{"d_shared_expert": 0, "lr": 0.00146, "beta2": 0.95}
Below are experts of layer 5 (counted from 0) of a mixture-of-experts language model. Rows are named router (the router's row for the expert) and show model dimensions 64-127. Each number is 128 + 32 x the weight over its row's rms, rounded and kept within 0 to 255.
After each expert's rows: a language model's description of what the expert responds to; "mostly gets" lists some tokens that are sent to it at least half of the time. This comes from a sample of Wikipedia text that the model never trained on.

# expert 5
router [117 136 117 160 117 127 118 207 153 160  75 170 152 114 111 184  86  98 113 194 182 184  75 133 190 155 130 129 103  53 152 151 133 140  97 140 135  50  90 112 129 151 147 159 105 174 162 182  74 112 135 148 164 144  86 126 120 194 150  48 118  96 115 138]
It responds to: Title words. Words and word pieces inside titles of songs, films, albums and foreign names, often capitalized, such as Heart, Love, You, Dream.
mostly gets: " Life", " You", "ра", "in'", " Dream", " Don't"

# expert 25
router [108 138  93  98  95 138 191 143 121 180 104 101 168 199 103 104  83 171 123 168 121 171 102 177 133 104 113 135 187 118  89 114 146 135 131 146 143  80 154  78  90 148 137  78  97 132 149 165 129 135 132  84  92 134 131 131 114 151 141 120 151 149  60  88]
It responds to: Verbs and linking prepositions. Forms of be and the prepositions after them in passive or descriptive clauses, such as was, were, is, produced by, with, to.
mostly gets: " were", "s were", ", was", " are", " by", " produced by"

# expert 9
router [129 135 133 141 134  85  78 200 133 134  75 160 130  62 104 111 115 186 170 202 108 127  78 154 111 129 178 149 131  66 136 162 102 120 152 127 176  95 125 110 132 170 165 125 116 155 158 121 109 136 118 132 103 113 150  86  80 121  96  77  89 111  86 123]
It responds to: Table column separators. Pipe separators in Markdown tables, especially header rows (Name | Votes | Notes) and results tables, plus the middle dot in MPC · JPL.
mostly gets: "L |", "andidate | Votes |", " JP", "; |", "|---|---|---|---|---|", " % | ±% |"

# expert 18
router [148 142 118 170 130 121 155 175 140 104 126 159 201 135 125 139 131 155 117 140 111 161 127 128 120  88 140 158 154 116  99 149 153 129 144 162 134 134 144 128 124 138 141 113 126 154  98 113  86 156  92 115  98 115 117  61  99 140  94 124 134 162  44  77]
It responds to: Numeric table cells. Digits and " | " separators in statistics tables of sports results, scores and season records, plus semicolon-separated number lists.
mostly gets: " |  | −", "; ", " | ", "- Height: ", " years, ", "0"

# expert 4
router [156  95  87  89 111 132 129 160 107 145  98 168 133 119 122 183  91 155 134 176 102 150 151 119 118 110 103 143 103 134 129 139 158 124 122 147 136 120 208 139 155 115 146 105  81 143 131 137  61 102  86 145  98 157 196 143 102 204 128  72 130 140  97 117]
It responds to: Organization name pieces. Capitalized words and word pieces inside names of institutions, parties and titles after the, such as National, Society, Front, S(BA).
mostly gets: " of the B", " of the S", " the B", " Front", " Exchange", " National"

# expert 27
router [113 125 119 118 102 120 140 129 134 155 106 166 159 103 121 122 123 188 138  96 112 169 119 152  96  84 113 150 147 104 109 128 170 180 166  91 143 119 142 124 132 111 142  72  92 102 189 174  73 135 129 124  84 131 130 104 117 172 151  91 103 138  53  61]
It responds to: Common nouns after the. Generic head nouns right after "the" in prose, such as film, part, project, court, episode, program, system, usually followed by of or was.
mostly gets: " part", " story", " The film", " evidence", " section", " program"

# expert 2
router [ 70 217 114 132 153 164  88 165 175 153  86 138 155 128 156 161 123 149 177 120 116 153  68 135 106 126 133 121 179 125  90 132 175 141 142 149  91 115 200 114 132 106 203 120 108 137 150 140 103 107 156 120 115 108 147 114 118 158 136  54 136 111  81 136]
It responds to: Nouns after articles. Head nouns right after a, an, with a, for a, often about education and people's roles, such as degree, students, professor, soldiers.
mostly gets: " degree", " soldiers", " professor", " students", "- Education:", " graduated"

# expert 28
router [141 125 123 124 128 166  88 153 159 158 151 165 158 139 121 156 101 145 103 134 144 141  68 134 123 102 145 163 106  93 143 101 105 137 141  75 190 114 125  99 130 124 169 112 127 194 138 155 102  94 116 118  84 159 106 104 142 126 142  78  93 100  75 106]
It responds to: Dates and quantities. Day numbers, month names and prepositions before years or amounts, such as 19 November, in 1944, until 1956, approximately 4.
mostly gets: " from ", " June ", " to ", " on ", " between ", " until "

# expert 24
router [111 111 110 130 137 148 165 124 113 141  98 147 182 159 173 137  82 149 104 175 170 115  95 139 104 114  90 144 105  61 198 115 113  74  91 173 159  83 101  85 131 138 129 126 125 145 129 114  98  82 113  89 160 105 158 115  88 175 138 136  58  89 114 103]
It responds to: Place after preposition. "in", "of", "at", "from", often fused with the first letter of a following place name, as in "in M", "University of", "of H".
mostly gets: " in M", " in C", " in K", " in N", " in B", " in L"

# expert 17
router [ 76 210 106 150 189  92 153 146 148 140  55 128 125 105 175 130 139 116 168 120 199 151  60 135 148 140  86 156 123 114 144 140 127  75 157 176 159 149 138 140  85 162 125 155  95 124 212 127 108  83 159 172 120 107 100  87 128 178 168 126  88 110  93  94]
It responds to: Abstract phrase nouns. Content words after of, for, to, in in expository prose on social, health or economic topics, such as social, food, quality, development of.
mostly gets: " of c", " of f", " alcohol", " social", " lack of", " quality"

# expert 13
router [ 81 143 100 106  96 118 104 151 134 217 113 150 114 121 172 123 106 181 140 163 161 109 124 121 135  87 146 150 105 122 157 186 177 168 178 154 149 119 169 130 172 101 104 154 134 160 180 167  90  90  55 148 116 122 146 161 107 152  94  74 158 110  66  89]
It responds to: Sports results vocabulary. Sports words and statistics in athlete, team and season articles, such as won the, league, Cup, goal, games, rebounds counts.
mostly gets: " won the", " league", " winning", " won", " Premier League", " Cup"

# expert 19
router [139 158 114 149 159 132 144 160 129 178 125 168 159 146 179 147 107 113 149 180 150 158  75 153 125 102 116 110 128 122 168 129 138 128 129 185 185 120 188 121 148 112 118 122 104 154 224 143 130 101 119 149 111 140 137  84  76 161 167 113 133  84 118 126]
It responds to: Personal name pieces. First names, surnames and their word pieces in narratives and biographies, such as Taylor, Johnson, Harry, Syl(via), McC.
mostly gets: "onnie", " Taylor", " Johnson", " McC", " Carter", " Thomas"

# expert 26
router [143 193 126  38 105 129 101 193  70 165  99 184 142  99 130 118 148 120 125 109 122 139  98 148 177 138 109 122  97 130 112 104 155 102 204 155 151 112 138 113 177  83 163 201 124 176 150 101  85  95 153 120 136 181 130 145  83 132 119  83 118 165 131  83]
It responds to: Statistics and tables. Percentages, census figures, vote totals and chart table cells, such as %, household, "| Turnout", "°N", "out of 100".
mostly gets: "°N ", "%", "| Turnout", "| Total votes", "| Total", " household"

# expert 21
router [140 120 124 144  99 108 164 125 122 150 102 171 173 139 116 184  92 113 114 154 102 112 132 132 163 102 122 174  93 118  99 186 159  85 168 136 181  77 184  92 162 168 157 113 118 110 162 128 118 125  82  89  86 116 186 139  66 153 154  98 136 118 121 147]
It responds to: Name fragments in tables. Short letter pieces and first names inside abbreviated sports results, race entries and table rows, e.g. Jimmy, Andy, Josh, and race codes like HOC.
mostly gets: " Jimmy", " JP", " Orlando", "R ", " Andy", " Josh"